Experts of a small language model.
Size: 8 layers, vocabulary 8192.
Experts: 32 experts in each of 7 layers, 96 tanh GELU neurons an expert, 4 picks a token, a sigmoid router, a shared expert of 384 neurons.
Below are experts of layer 5 (counted from 0) of a mixture-of-experts language model. Rows are named router (the router's row for the expert), up (a neuron's input weights, with its number) and show model dimensions 96-191. Each number is 128 + 32 x the weight over its row's rms, rounded and kept within 0 to 255.
Before each expert's rows: "gets" lists some tokens that make up at least twice as much of what it gets as of all text. This comes from a sample of Wikipedia text that the model never trained on. Tokens count by the router's weight.

# expert 8
gets: " |", ";", "|", " (", " –", " -"
router [136 113 207 161  89 122 120 112 150 114 199  85 206  91 108 113 116 106  83 115  88 159 160 157 136 159 117 121 144 118 182 113 201 125 147 154 155 105 138  84 144 140 111 153 123 127 189  86 177 133 152 122 128 143 109 124 142  69 151 113  66 157 113  45  85 142 149 147 147  93 128 127 119 109 148  76 142 170  74 104 106 189 183 113 112 136  82 134 159 129 151 137 100 152 138 166]
up4 [164 113 157 153 134 129 202 165 138 152  98 111 103 109 119  88 122 167 131 129 170 115 142 176 147 160 123 129 147  81  89  85 130 123  93 140 172 153 119 146 166  60 108 216 135 149 146 168  92  62 112 131 147 135 103 144  73  81 119  86  99 122  63 110 153 113 154 121 172 108 128 168 109 139 138  90 135 154 159 111 112 125  92 129 189 118 150 149 135 153 140  92 162 131 178  79]
up5 [117 109 112 205 138 152 137  96 114 122 147 114 113 140 117 116 113 137 137 108 131 114 131 151 135 131 120 110 116 174 140 128 194 105 165 146 141 123 172 121 161 180 183 167  93  98  75  66 139 138 174 144 148 159 100  78 174 105 130 157 124  86 161 105 124 131  66 185 125  73  87 137  99 131 130 122 115 112 177 121 117 222 149 100 106 150 121 110 157 196 172 117  78 126 179  51]
up6 [ 78 123 131 176 124 166  93 106 151 125 160 159 155 103 120 157  58 101  89 171 109  67 102  85  85 143 194 174 168 119 162 185 146 128  52 151 112 145 159 136 124 162 167 133 139 156  88 130 139 143 146 131 167 146 137 160 197 159  54 115  99 118  95 139 135  89 122 164 130 120 159 114 122 101  97 173 164 195 103 117 178 142  78 201 107 109  81 141 120  96 115 161 180 154 116 144]

# expert 15
gets: "\n", "=", "\n\n", " he", " He", " The"
router [ 90 147 134 121 119 143 133 129 158 132 105 125 126  87 161 132 152 112 119 107  98 130 134 110 146  75 164 172 137 106 112  87 127 123 138 140 119 116 150 174  84  92 124 173 108 111  73 155 144 134 113  92  97  88 108 133 152 120  80  56 174  89 110 108 123 187  83 142 156  95  96 171 138 112 111 142 220 132 111 198  73 144 125  84 145 145 115  79  99 120 144 124  92 137 165 137]
up4 [ 83 109 127 164 109 134 135 169 151  72 116 128 135 158  93 137 174 119 153  73  78 178 123  49 210  77 177 144 169 191  94 140 140 137  97 108 149  60  88 109 142 154 155 134 139 120 118  87 103 137  86 160 170 163 167 119 110 160 162 107 166 121 122 125 117 144  84 153 125 167 141 148 133 189 147  75 161  93 110 159 121 101 121  96 129  66 126 104 130 147 160 124 121 132 135 145]
up5 [ 61 110 148 159 108 136 164 139 124  96 136 151  83 123 158 125 137 176 140 112  80 139 147 107 122 137 139 162  82  93 125  98 115  75 120 138 136 158 141 127  84 164 134  98 123 137 128 156 123 142 143  98 158  58  93 151  87 162  83 123 158 126 112  83 119 118 151 149 155 185 141  84 167  82 128  72 131 126  69  78 124 202 124 174 109 169 135 157 147 131  98  86 121 117 130 141]
up6 [126 142 101 136 142  93 149 131 175 142  99 134 197 122 124 177 109  79 177 105 120 130  81 105  86  50 118 119 147 159  91 102 145 153 169 135 114 108 121 121  80 180 142 118 104 136 127 155 130 125  54 147 127 107 146 122 143 115  76 156 150 119  45 148 165 135 157 111 123 120 173 148 169 109 151 171 114 172  90 116  95 123 155 169  75 187 121 122 173  88 162  66 135 154 130  93]

# expert 13
gets: "-", "\n", "|", "  ", "°", "%"
router [164 118 155 122 123 117 132 132 121 136 100 128 132 143  94 163  96 109 155 181 141 136 128 138 155  90 154 129 167 204 151 107 120 144 100 128 107 106 191 156  78 135 101 203 152 143  91 102  87 153 127 106 134 139 100 136 140  99  90  93  97 124 149 145 157 110 118 158  58 143 123  88 137 129 130 202 132 147 154 160  65 145 115 115 129 138 117 144 142 115 138 122 206 122 133  99]
up4 [150 173 135  99 128 162 154 131 112 137 139 155 156 113 152 120 103  92 130 125 133 110 202  99  97  83 119 139 123  90 106 126 123 183  88  85  95  95 112 124 137 161 138 140 100 114 168 108 134 165 135 165 163  67 156 123  69 103 116 145  97 153 184 157 133 159  63 157  55 116 124 110 108 158 185 152 171 160 220 169 146 140  77 165 180 129 155 143 120 180  98 150 186 175  73 169]
up5 [143 113 141 105 130 107 146 162 121 134 169 105  76 114  98  74 187 126 110 150  57 180  99 110 155 105 133 107  70 121 150 211 123 155  97 147 135 158 207 129  99  91 126  81 154 132 140 111 154 163 117 127 138 146 135  63 123 128 157 150 164  97  94 171 182 157 114 142  65 101 134  95 119 131  76 139 144 135 147 127  65 117 147 161 149 153 121 147 151 127 161 107 145  69 148 106]
up6 [115 128  76  99 124 104 142  78 174  83 124  90 188 181 124 137 148 136 136  60 140 166 159 112 105 139  91  94  86 177 168  75  43 169 131 108 196 142 111 108 147 151 122 153 176 106 126 140 152 110 121  99 160 159  88  73 120 113 108 154 163 131 103 158  97 112  97 155 164  76 112 147  71 103 132  71 167 148 138 127  88 133 118 119 165  81 140 115 215 159 117  88 110 135 115  98]

# expert 19
gets: " the", "-", " of", "al", " for", " Best"
router [166  94 146 100 112 111 144 165  78 113 100  76 105 151 110 150 111 131 131  99 100 134  47 110 101  74 164  86 166 220 179 116 152 100  90 117  74 126 151 184 110 120 115 173  90 181 110  72  60 154 114 116 124 160 122 138 136 107 112 131 136 136 155 134 181 132 117 161 124 104  92 146 171 145 191 181 128 118 171  93 103 171 115 117 145  52 108 166 153 197  72  54 199 117 107 143]
up4 [ 72 126 149 107  99 110 180 105 189 132 113 141  86 113 149 128 162 125 109 130 142  98 117 156 121  68 162 130 124 141 126  71 122 135 110  93 103 145  67  83 139 121 111 104 109 156 121 106  77  88 167 166  97  68 125 159 131 185 135 182 110 112  97 152 161 134 112 153 143 143 159 136  89  96 152 117  84 128 125 110  99 103 184  83 154 113 151 119 138 147 146 156 144 138 105  98]
up5 [ 64 157 186 143 144 132 108 199 161 101  98 142  82 136 169  61 156 105 142 107 130 116 108 171 114 125  76 126  51 121 171 119 135 173 169 128 129 162 107 155  97 229 132 131 173 168 128 120 170 110 100 152 156 146 113 152 160  97  59 146 188 121 139 108 119 100 153 129 112 174 186 168 186 105 101 134 140 117 133 156 122 128 105 154 123 138 133 150 117 152  55 138 182 150 116 129]
up6 [138 109 103 115 137 174  93  99  52 141 137 123 132 131 140 171 126  97  61  87 103 104 133  83 140 105 162 133 173 125 147  74 167 125 104 117 113 115 190 143  64  90 142 129 168 108 129 172  99 176 149 150 116 123 139 159 144 110  61 176 158 182 147 132 148 171 129 165 154 162 138 194 131 133  73 137 118 120 126 136  85 154 155 111 143  92  88 141 163  98 142 127 103  87 127 116]

# expert 18
gets: ":", " |", " 0", ".", " –", "°"
router [171 135 156 152 104 128 154 153 178  81 154 103 156  73 176 166 117 157 125 117 137 124 116 177 122 129 149 150  77 103 122 132 171 141 167 118 141 125 118  49 136 102 141 140 146 101 159 127  58 126 157 132 166 166 166 142  87 194 110 108 157 148 113 114 118 153 113 113 107 104 103 108 124  86  62 150 154 168 133 119 125  88 162 190 125  31 131 123  99 145 167 148  73 169  82 121]
up4 [175 119  94 111 137 159 116 170 146  83 108 152 105  85 147 217 118 118 178 105 133 113 143 117  95 141  90 177 133 119 133  56 200 140 143  96  85 121 113 106 132  96 185 111 133 136 120 132 115 147  83 119 107 146 127 192 117 168 150 169 120 129 107 186 166 137 116 169 107  71 145 102 141  76 166 123  96 155 128  59 125 118  93 105 142 113 109  64 107 101 139 143 123 158 109 167]
up5 [135 130 157  90  51  63 131 123 104  97 162 107 124 180 133  97 122 117 145 120  42  94  81 144 124 125 120 107  57 133 123 148 170 111  75 145 130 181  96 119 136  84 147  88 110 106 109  98 181 132 140  80 109 146 143 103 161 135 147 115  66 133 137 131 164 141 151  76 135 108 128 125  76 120 157 172  87 130 115 128 191  86 167 112 218 121 171 111 145 149 142 116 166 148 138 108]
up6 [143 156 112 176 211 118 130  97  86 152 134 107 128 112 146 156  49 152 171 110 129 200  81 118 110 153 143 144 124  99 109 165 142  96 180  75 116 188 109 126 122 105 123 172 112 135 153  89 125 155  72 138 139  98 136 156  98 115  81 154 126 209 146  82 141 145 110 140 147  78 141 179 119 153  98 128 125 143  93 136 133 109 153 121 163 109 106 107 110 129  70 106 155  90 185 126]

# expert 4
gets: " in", "ed", " the", " on", "d", " is"
router [162 162 171 110 186 147 115 156  75 121 131 139  96 172  65 172  83 176 163  97  93 151 150  92  91 147 126 122 128 204 105  46 140  95 107 108 124 129 127 100  48 135 165 118 122 155 219 130 139 139 173 142 103  96 188 143 132 112 125 121 143 160 135 135 114 144 160 105 141 117 109 173 140 158 179 133 139  99 133 174  58 120 142 161 156 160 120 113 139  38 101 132 156 103 158 145]
up0 [168  97 188  87 127 141 102 177 135  60 119 143 152 143  73 166 135 120 168 151  80 131 107 122  68 145 112 161 101 138 160 127 181 121 125 160 129 149 128 163 146 156 147 107  90 125 189 108 112  75 163  92 181  97 140 173  99 103  67 156 126 105 134 138 135  75 170 116 156 168  87 117 108 114  95 101 178 166 141 125 115 190 133 148 161 173 120 143  93 109 107 109 134 122 167 131]
up1 [125 159 180 144 162 117 166 146 116 129 130 108 112 141 131 179 167 141 189 166 141 166 102 154  48 144  54 212 170 104 121 131 171 178 168 183 166 128  97 139 109 134 112 127 139 172 145 122 122 168  98 115 203  97 154 105  80 135  92 153 148 161 105 145 117 125 150 136 160 109 132 157 120 146 128 162  78 139  80 221  44 146 110  71 147 103 118 181 141  78 114 102 131 139 152 174]
up2 [117 145 129 134 136 122 104 119 135  87 126 115 148 101 101  74 172 117 136 134  88 132 189 144 128  97 161 154 137 137  82 119 173 109 152  67 144  45 150 120 147  71 111 160 168 167 107 179 104 122 125 158 113 158  91 168 119 116 131  72 184 133 136 138 117 181 110 118 134 152 129  96  79  78 159 104 173 160 213 174 121 177 204 125  53 148  90 130 143  86 148  70 142 117 168 152]

# expert 31
gets: ",", " in", " (", "19", ")", " In"
router [105 142 133 140 110 126 190  71 100  99 130  87 157 120  89 149 107 166  82 141 182  62 113  97 177  91 125  83  91 132 102 108 149 168  98 143 123 108 156 112 105 121 152 108 148 150 177 189 117 139 155 130 138  75  98  96 116 186  71 100 119 131 140 131  70 131 118 128 156 147 141  97 159 134 108 120 124 134 131 135 120  65  89 140 131 133 175 154 122 147 111 136 149 108  97 140]
up9 [156 106 131 159 161 123 152 164 127 134  87  79 135  72 126 156 103 173 130 180 147  97 171 116  93 122 128 154 107 123  82 118 182 160 103 153 110  89 110 127 108  78 154 176 110 186 142 151 178 162  93 137  83 109 106 129 139 143 191 130  77 127 165 105  90  92 120 104 109  93 152 132 116  89 118 120 154 107 114 145  98 101 133  86 141 132 141 146  97  93 113 114 143 168  81 137]
up10 [ 87  48 153 106 175 130 123  79 155 161 145 109  91 116 115 130  93 112 126 124 171 129 151 126 146 156 109  79 165 119 147  80 143 134 141 145 160 100 157 162  96 109  86 110 115  97 210 119 105  89 171 223 134 112  95 173 117 143 151 172  55 120 124 130 137 147 123 149 152 152 184 113 135 151 104 177 106 190 140 141  71 113  92 119 107 138 125 164 147 148 121 116 159  98 183  84]
up11 [136 131 142  85  95 150 116 168  88 129 143  58  78  83 104 112 101 180 148 131 109 211 124 121 101 143 147 129 126 114  55  84 112 132 132 176 150 140 123 109 190 102 154 162  67  81 126  97 133  80 113 116 184 145 110  94  72 140 166 122 135 103  22 178 162 129 126 121 130 189 132 148 110 117 141 151 175 137 123 135 151 159 179 102 114 186 109 140 124 133  90 123 105  81  98 133]

# expert 27
gets: ",", " to", " and", " was", " of", " is"
router [153 148 137 123  55 123 109 153 117 115 197 113 142 144 164 154 103 211 165 100 125 142 131 107 117 148 164 101 129 170 143 176 184 118 164 127 128 132 120 118 136  87 182 116 110 151 139 127 161 138 153 176 142 126 122  75 129 183 127  81 139 139 103 104  66 167 143 169  95  82 138 144 117 171 163  90 175 113 124  96 127 102 172 167 154 112 107  87  79 116 140 110  94 139 155  82]
up4 [121 125 164 100 127 106 113 182 117 125 164 146 140 157 233 110 105 141 130 111 113 138 177 169 169 165 142 116  83 123 120 140 142 160 147 175  83 114 117  70 124  77 129  96 133 199 135 144 156 149 160  72 130 118 111 100 143  95 137 121 100  60 159 126 146 113 123 155 173 149 135  75  94 148 111 133 113 108 143 116 123  91 141 115 100  92 139  82 122 133  77  95 126 123 158  78]
up5 [136 115 186  98 157 138  77 161  93 160 133 116  85 110 116 117 116 144 119 137 168  89 117 125 148 142 112 152  67 120 132 165 120 106 136 127  76 105 150  94 142 117 161 119 150 173 115 146 164 158 115  65 198  93 155 150 177 193 154  93 123 150 140 122 106 187  77 175  99 118 138 114  93 106  82 137 168 134 114 136  80 154  86 146 113  71 134 173 118 176 150 167 108 178 135 133]
up6 [ 75 160 148 133 129 146  97 117 136  89 147 131 115 126 112 142  75  90 111 166 214 136  99 112 116 120 159 144  96 148 127 101  91  80 149 140 174  90 155  80  91 106 134 142 134 150 151 110 131  96 112 174 104 149 155 151 130  85 107 127 127  42 132 144 116 164  87 140 115 105 171 117 131 158 119 112 153 130 150 112 193 113 131  93 142 160 140 138 141 160 124 146 158 114 162  92]

# expert 2
gets: ".", "\n\n", "=", " =", "\n", ","
router [164 108 124  82  84  99 209 122 100  94 138 102 124  70  75 139 176 103 168 154  97 208 136 104  56  91 131 145 183 115 114 206 126 100  89 140 163 151 122 109  92 129 102 119 162 141 184 125  84 110 113 172 121 153 124 125 122 154 124 157 124 168 135 131 128 111  89 107 109 174 123  73 148 121 136  87 135 197 142 128  83 101  75 141 128 136 111 151 102 100  81 128 143 130 113 108]
up4 [135 121 114 133 135 111 160 141 148 149 115 149 107 117 139 124 114  97 106 174 158 137 147 170 151  92  69  94 145 101 182 179 124  52 173 158 145 150 110 110 122 155  72 123 150 148 114 141  99 141 102 144  77  57 170 136 107 140  93 151  74 113 118 129 162 151 100 141 129 106 144  51 120 127  80 146 141 134 140  88 104 102 149 159  85 132 152 123 125 120 126 139 109 157 135 131]
up5 [122 143 154 116 163 151  97 132 123 192 100 129 170 123 116  73 182  86 122 162 139 161  71  99 163  93 132 108 135 139 105 152 145 104 112 124 111 136 159 153 144 184 158 111 121 159 141 156 169 122  83 136  92 129 176 116 169 107 161  98 156 142 104 125 102 114  75 146 164 110 116 127 119 115 159  85 117 124 155 181 101 168 115 139 156  99 127 107 157  68  80  87 189 112 171 120]
up6 [ 87 152 125 105 156 132 133 151  83 149 113 107 111 119 144 219 137 112 111 162 144 115 179  54 121 132 129 129 145 196 128 128  97 127  44 125 150 131 159  81  84 160 112 128 112 104 158 184  87 148 146 124 172  83 157 102 130 153  99 103 134 153 128 117 145 162 104 142 128 135  92  93 127 185 155 122 141 133 129 157 139 109 185 188 190 179 119  83 229 117 151 122 176 177 100 115]

# expert 12
gets: " 1", ")", " 2", "1", "\"", " 3"
router [ 67 171 101 173  95 177 177 110 100 164  96  90 131 144 111 142 121 109 132 174 130 185  99 111 161 101 149 127  84 126 122 124 112 177 143 112 128  98 133  85  99 177 139 139 124 158 129  97 151  81 152 153 154 139  90 120 101 138 123  36 149 135 150 148  43 121 145 173 154 114 134 179 140 116 118 166  88 110  98 149 165 111 196 127 132  29  93 118  21  91 123 196 122 112 129  70]
up13 [ 78 108 136 183 114  95 179 145 178  83  94  85 111 176 103 160 146 171 144 128 145  97 128 135 111 153 171 137 158 180  70  98 138 159 153 114 155  18 133 115 110  48 181 124 117 189 119 177  49  99 150 179 126 113 116 150 130 159 170 115 118 174 117  69  92 137 157 131 141 125 118 179 154 181 160 120 120  94 100 215 158 132 146  85 112 182 136 120 100 147  90 166  84 124 164 191]
up14 [140 148 166 105 156 124  62 152 137  62 166 178 187 136 167  83 127 154 134 163  80  92  70 129 160 113 118 143  71 118 163 130 155 164  57 145  92  87 151 104  77 117 155 115 121 126  93  81 164 142 147  94 104 177 155 138 160 116  93 122 135 137 158 138 140  42  98 168 107  75 111  76 113 158 156 111 102 174 121 131 100 147 141 110 129 103 100 120 115 113 135  94 118 145  45 158]
up15 [104  93 132 135 119 169  87 161 223 108 139 115 113  96 121 116 144  84 137 157 138 170 111 140 145 128 137 123 129 147 136  44 149  94 117 133 136 121 193 102 133 141 176  76 146 112 149 106 143 121  60 138  97  60 143 125 160  48 125  67 149 155 119 145 122 133 192 103 136  98 127 157 134 172 138 108 120 140 118 187  83 140 112  89 171  93 109  89  72 143 106  85 120  97  69 157]

# expert 11
gets: "s", "a", "e", "on", "i", "o"
router [ 78 112 115  65 157  91 134 132 114 148 150 130 166 120 177 139 105 119 154 123 168 150 173 154 155 104 117  89  89 154 117 130 153 118 100 150 131 125 157  91 129  64 111 125 191 158 189 126 161 116  68 118  96 107 136  67 115 165  65  99 154 128 142 128 139 141 112 110 158 107 110  91 173 143 176  80 127 193 115 163  48 188 103 114 106 145 131 111 108 116 147 129 181 127 121 122]
up0 [179 114 132 143  81 155  89 128 134 109 132 135  97 151 137 212 138 118 147 127 195 137 161 125 150 152 176 124 143 126 131 149 127 104 113 117 127 138  90 126 150 132 116 101 115 161 115 108 118 133 140 116 168 135 109 112  99 100 132 128 111 124  64 178 132  98  98 108 115  76  63  89 140  86 140 101 149 106 170 161  96  67 138 115 177  81 127 103  93 124 140  94 127 103 157 129]
up1 [ 96 196  83 125  98 122 121 204 119 147 187 203 140 127 158 117 156 131  91 120 145 141 141 105  91 191 161 130 116  90 187 158 190 112 114  50 118  60 129 117 194  74 194 159 123 116 150 117 172 137 197 113 171 182 122 121 136 192  84 116  98 163 146 149 143 127 169 165 129 152 129 155 118 105 124 143 143  94 106  83 126  95 102 157 180 124 209 148  63 159 104  97 143  84 115 143]
up2 [ 92 112 131  59 171 168 146  96 131 106  91 209 104 168 134 178 128 139 151 123 183 130 189 171 199 143  88  88 142  96  87 104 110 156  99 137 130 155 105 108 111 124 127 119  84  88 118 115 134 109 137  94 122 103 103 152 143 152 135 156 116 179 119 111 147 138 112  99 131 162 115 113 138 184  47 159  93 146 147 159 134 106 157  69 124 153 169 168  95 107 117 189 127 154 125 109]

# expert 5
gets: "s", "es", " other", "ers", " two", "ment"
router [ 90 147 126 120 145 150 116 131 164 122  91  85 134  70 167 155 139 114 111 161 156 169 128  80 181 114 203 124 141 129 144 104  88 122  91 154 122  95 148 111 109  95 152  81 119 149 174 141 123 120 136 159 122 109 160 112 142 109 129 114 116 129 131 139 156 159  83 169 138 158 107 131 195 162 226  96 161 143 121 138 147 119 184 150 177 119  85  73 125 145 149 151 153 105 150  91]
up0 [141 180 133 148 121 166  98 143 139  96  59 114 133 154 135 132 127 137 111 157 163 134  72 136 109 189 160 124 117 155 111  92 225 107 107 124 115 114 149 117 129  80 138  82  82 127  95  97 110 142 135 127 125 110 116 216 138 103  88 153 111 108 174 165 113 193  76 107 116  82 104 165 136 106 154 165 103  93 147 171 134  76 135 164 131 123 119  90 109 164 159 105 178 150  89 103]
up1 [ 98  95 179 121 157 139  96  95 182 128 113 134 171 137 136 134  90 131  99  83 140 149  63 209 111 127  95 155 127 162  98 112 148 153 173 155 123 143 132 142  97  94 116  96 133 162  93 137  63  99 125 181 112 160  66 119 159 127 125  96  93  98 178 118 155 137 110 173 177 157 122 140 177 149 128 133  81 186 141 170 128 132 107 120  96 164 135 146 122  85 114 117 114 146  93 105]
up2 [105 138 133 160 146 123 156 120  71  71 185  97 119 178 117 174  58 180  97 104  73 125 109 136  60 159 114  89 104 180  85 160 114 112  85  98  83 170 135 133 100 108 172 127 119 180 100 120 168 111 128 135 118 116 143  43 204  98  90 174  93 135 110 158 103 101 160 150 162 140 127 124 124  71 154 122 139 114 168 111 176 127 136 175  96 135 112  76  66 106 121 138 104 106 149 135]

# expert 30
gets: "\n", "-", "\n\n", "  ", " \"", "|"
router [128 150 148 168  56 124 138 116 106 141  83 127 118 169  91 137 127 112 175 124 100 189 162 138 103 106 159 174 105  93 128  86 155  89 108 140 131  79 117 133 102 124 155 116 108  91 154  75 154 172 114  80 142 114  87  85 123 111 138 110 151 179 113 132 119 177  76 175 131  56 134 166 127 186 155 122 146 132 117 209  76 138  74 139 131 109 112  76  96 126 149  93  94 152 134  88]
up0 [112 136 168 139 130 109 157 107 125  83 147 163 159  96 139 125 144 108 110 137 181 107  84  64 129  82  74  91 121 131 113 107  90   0  60 149 123 133 136 150  86 118 120 137 122 113 108 108 146 131 148 193 123 162 150 150 113  88 100 129 114  96 137 160 179 177 158 115 131 115 106 114 174 168  94 106 140 160 169 161 147 127 151 166 161 174 157 129 146 137 210 117 144  99 139  79]
up1 [161 132 130 150 166 144 144  97 132 101  99 127 117  84 183 137  88 159 101 137 183 153 159 153  82 152 167 182 142  81 147 137 125 130  84 150  94  96 144 125 105 106 152  85 115 137  67 144 208 106  90  96 148 252 127 144  95 153 201 100 126 136 113 142 129 118 125 135 131 122 123 103 110 111 121 132 154  95 102 161  96 171 112 113 143 143 144 115  88 144 102 128 118 142 138  83]
up2 [121 147 120 106 179 135 146 110  67 133  56  97  92 110 122 123 119  90 198 145 100 112 144 122 100 100 134 159 132 146  83 122 124  97 119 125 144 166 127 137 124 108 132 142 118 132 176  87 144  61 203 144  90 165 117 119 196 155 113  82 105 137 147  85 108 156 148 137 103 116 118 133 160 135 163 108 112 101 157 119 138  57 131 135 141  61 153 158 102 143 151 176 157 124 175 159]

# expert 3
gets: " |", ".", "|", ";", "-", ":"
router [185 127 153 161 109  92 132 129 170  74 179 100 175  77 129 126  80 148 149 165 137 100 151 126  65 189 117 160  76 109 162 147 176 117 121 149 173 143 160 111 155 130 107  88 123  89  98 142 116  82 174 120 130 146 102 141 152  93 131 168  91 136 133  98 136 124 170 142 114 126 110 108  68 125 162  96 123 101  94  97 110 148  79  96 130 135  98 137 139 111 145  91  85 134  70 148]
up4 [115 121 176  97 133  85  91 108 139 117 132  76  98  71  48  85 185  90 131  73 110 157 164 133 110 129 126 131  80 151 134 121 142 126 154 147 111 186 120  97 170 102 147 147 124  86 160 147 134  88 138 170 124 147 118 132 136 178 127  95 143 205 212 167 198  41 128 118 129  83 160 134  98 126 135 163 142 132 143 109 158 125 131 105 162 146  98 137  78 163 140  65 129 131 113 171]
up5 [ 90 142 132  99 161 110 108 125 164  80 138 106  97 156 156 150 128 103  80 123  92 122 104 126 125  86 162 101  91 149 166  83 101 145 180  87 133 144 120 181  76 111  98 103  77 124 150 171 120  58 131 148 165 130  98 168 127 157 114 139 143 178 154 112 152 160 123 160 143  99 116 154 114 145  76 103  85 123 187 127 112 125 148  32  93 136 102  92  97 134 134  90 138 115 144 167]
up6 [162 100  85 215 122 138 109 134  75 129  95 110 118 154 120  64  75 109 159 108 112  77 113 115 114 143  93 157 120 115 118 152 114 151 156  89 109 168 168 197 133 156  84  92 153 133 108  74 104 167 147 128 106 171  69 136 119 106 174 152 116 115 140 170 152 157 156  72 138 191 152 166  93 130 150 179 149  88 164 143 210  89 105 134 132 132 161 162 105 128 130 125 103  98 127 139]

# expert 24
gets: " (", "–", "/", "-", "  ", "{"
router [101 122 153 162 115 141 190 160  56 163 164  88 159 172 117 175  84 186  95 136 164 121 152 110 168 172 126 137  44  99 113 143 168  85 129 135 183  75 110 142 120 206 105 129 151 140 158 148 124 148 156 112 132 115 117  68 131 180 186 121 158 123 155  95 119 162 163 173 153 152 144 158  66  96  73 119 156 176 116 126 137 119 140 148 110 181 161 112 176 189 125 122 148 191  68  89]
up0 [168 142 123  97  98  86 111 152 139 155 183 105 146 132 112 119 146 121  98 173 163 141 127 148 130  94  43 147 107 133  89 116 156 121  84 137 105 126 138 164 159  71 114 180 136 102 123 113 150 131  78 131 133 128 164 109 111 144 114  93 168 130 143 173 130 151 183 122 154 133  94 109 141 121 149 127 108 104 123 100 128 180 146 171  68 118 102 137 134 121 140 109 147  60 142 145]
up1 [ 97 136 150 186  63 115 200 164 122  66 164  98  84 180  91 122 162 127  85 152  96 143 108 142 115 105 154 165  87  76 115 138 139 131  58 141 152 138 101  54 197  79  87 110 116 154 134 168  75 116 170 117 137 142 137 140  95 183 147 162 172 104 143 198 183 119 147 166 115  99 110 144 130 129  89  84 152 134 127 138 124 124 125 153 128 181 156  84 207 172  95 118 118 148  60 127]
up2 [ 75 143 138 105 105 152 171 139 100 117 146 124 179 121 118  86  94 108 139  94 125  74 124 139 128 153 115 143 122 134 125  81  99 101 131 144 153 149 103 101 148 132 146  93 116 157 129 131 112 162 178 150  92 166 166  89 147 162  96 112 126 240 134 150 176  84 120 148 167 112 114 183 119 121 124 127  89 198 165 129 159  96 114  79 118 102 190 108 127 130 118 151 115 207 155 142]

# expert 6
gets: "=", "\n\n", " was", " a", " is", " his"
router [145 150 126 137  78  99 134 144 160 101 167 133 155 140 143 158 170 129 100 150  80 122  96 124 109  57 131 136 142 163 111 139 212 132 123 116 166  82 108 140  60 161 118 115 102 150 138 146 134 159 130 167  87 114  63 137 149 108  84  98 143 135 108 166 159 140 122 158  91 129  99 119 156 133 163 172 168 124 120 128 153  79 105 160 167 164 132 110 151 111  64 111 123 110 187 175]
up4 [135  67 109 164 107 160 158 100  97 103 109 102 140 203 102 173  91 117 115 178  72 121 158 136 162  94 105 116 112 133 169 191  67 118  95 117 129 139 142 177 101 142 171 142 155 102 150 145 145 165 109 188 153 108 118  76 104 168 127  68 105 109 132 149 123 157 103  82 122 108 122 155 157 185 116 111 116 158 161  84 137 126 143 157 148  86  89 189 107 117 145 101 134 102  70 127]
up5 [137 117 115  67 132 162  70 112 198  98 114 121  97 120 131 135 117 108 109 129  89 137 128 114 136 106 117 128 160 144 141 164 107 123  92 149 170 143 152 164  92 161 128 158 116  89  96  53 116 146 192 161  98  98 130 138 175  76 108  81 118 161 130 228 101 164 139 104 170  88  93 117 136 115  81 134 180 126  80  81 140 134  98  89 174 123  82 127 133 108  51 139 142  92 161 110]
up6 [172  90  98 114 137 120 161 144 126 103 166 128 123 110 134 121 121 122 151 117 133 142 113 148 114 173 129 169  85 114 139 103 143 117 125 119  75  61  92 187 151 146  81 130 167  75 138 123 156 107 150 131  89 114 166 132  93 104 138 121  36  93 113 111 103 157 128 145 103 117 126  85 174  78 104 158 133 175 177 207  95 151 155 110  94 206 170 107 107 131 138 116  72  84 155 166]

# expert 10
gets: " the", " in", " of", " to", " for", " on"
router [116 138 131 121  75  94 129 147 116 117 169 132 136 100 111 105 109 139 162 130 129  90 148 119  76 131 114 131 175 118 153 109 132 125  86 114 102 130 158 163  88 111 182  69 114 163 130 129 144 157 129 129 102 119 129 113 168 165 120 141 162 137  87 117 104 156  95 125 126 140 112  90 114 161 184  87  88 102 128 126  85 108 109 136 119 100 126 176 126 197 107 132 102 136 125 114]
up13 [158 162  99 163 141 138 142  83 137 202 126 151 150 118 143 174 121  96 124 100 167 169 125  86 143  69 140 158 132  93  94 132 126 116  91  74 172  99 190  96 107 156 150 133 197 162 124 136 147 104  36 106 155  82  64 122  86 130  45 141  98 138 129 124 204 173  94 129 169 184 164  53  74 164 129 141 138 112 150 118 151  92 107  98 155 163 184 105 134 117 122 137  71  99 106 105]
up14 [ 95 170 188 140 122 144 114 100 145 146 117 160 116 121 145  98 112 118 102 111 109 100 136  83 129 174  96 117  43 135 114 111 132 115 165 112  98 112  96 140 182 196 111 110 106 146 190 136 143 140 196 188 130 104 105  99 163 186 148  73  59 142 114 112 108 113 169 151 110  85 121 164  89 121 116 155 130 123 165 172 120 144 112 120 114 116 131 144 129 164 138 168  93 108 119 126]
up15 [132 134 118 117  63 176  92 110 115 130  65 116 186 133  31 100 105 119 118 174 103 138 145 127  99 164 161 131  82 148 165 105  84 122 114 168  51 109  70 147 134 135 131 109 124 149 126 120 130  86 155 152 124  73 152 135 144 156 128 175 129 148 132 104 128 187 177 147 130 136 131 162 162 135 175 103 131 137 154 138  94 140 115  29 150 138 111 201 105 101  81 149 149 213 116 163]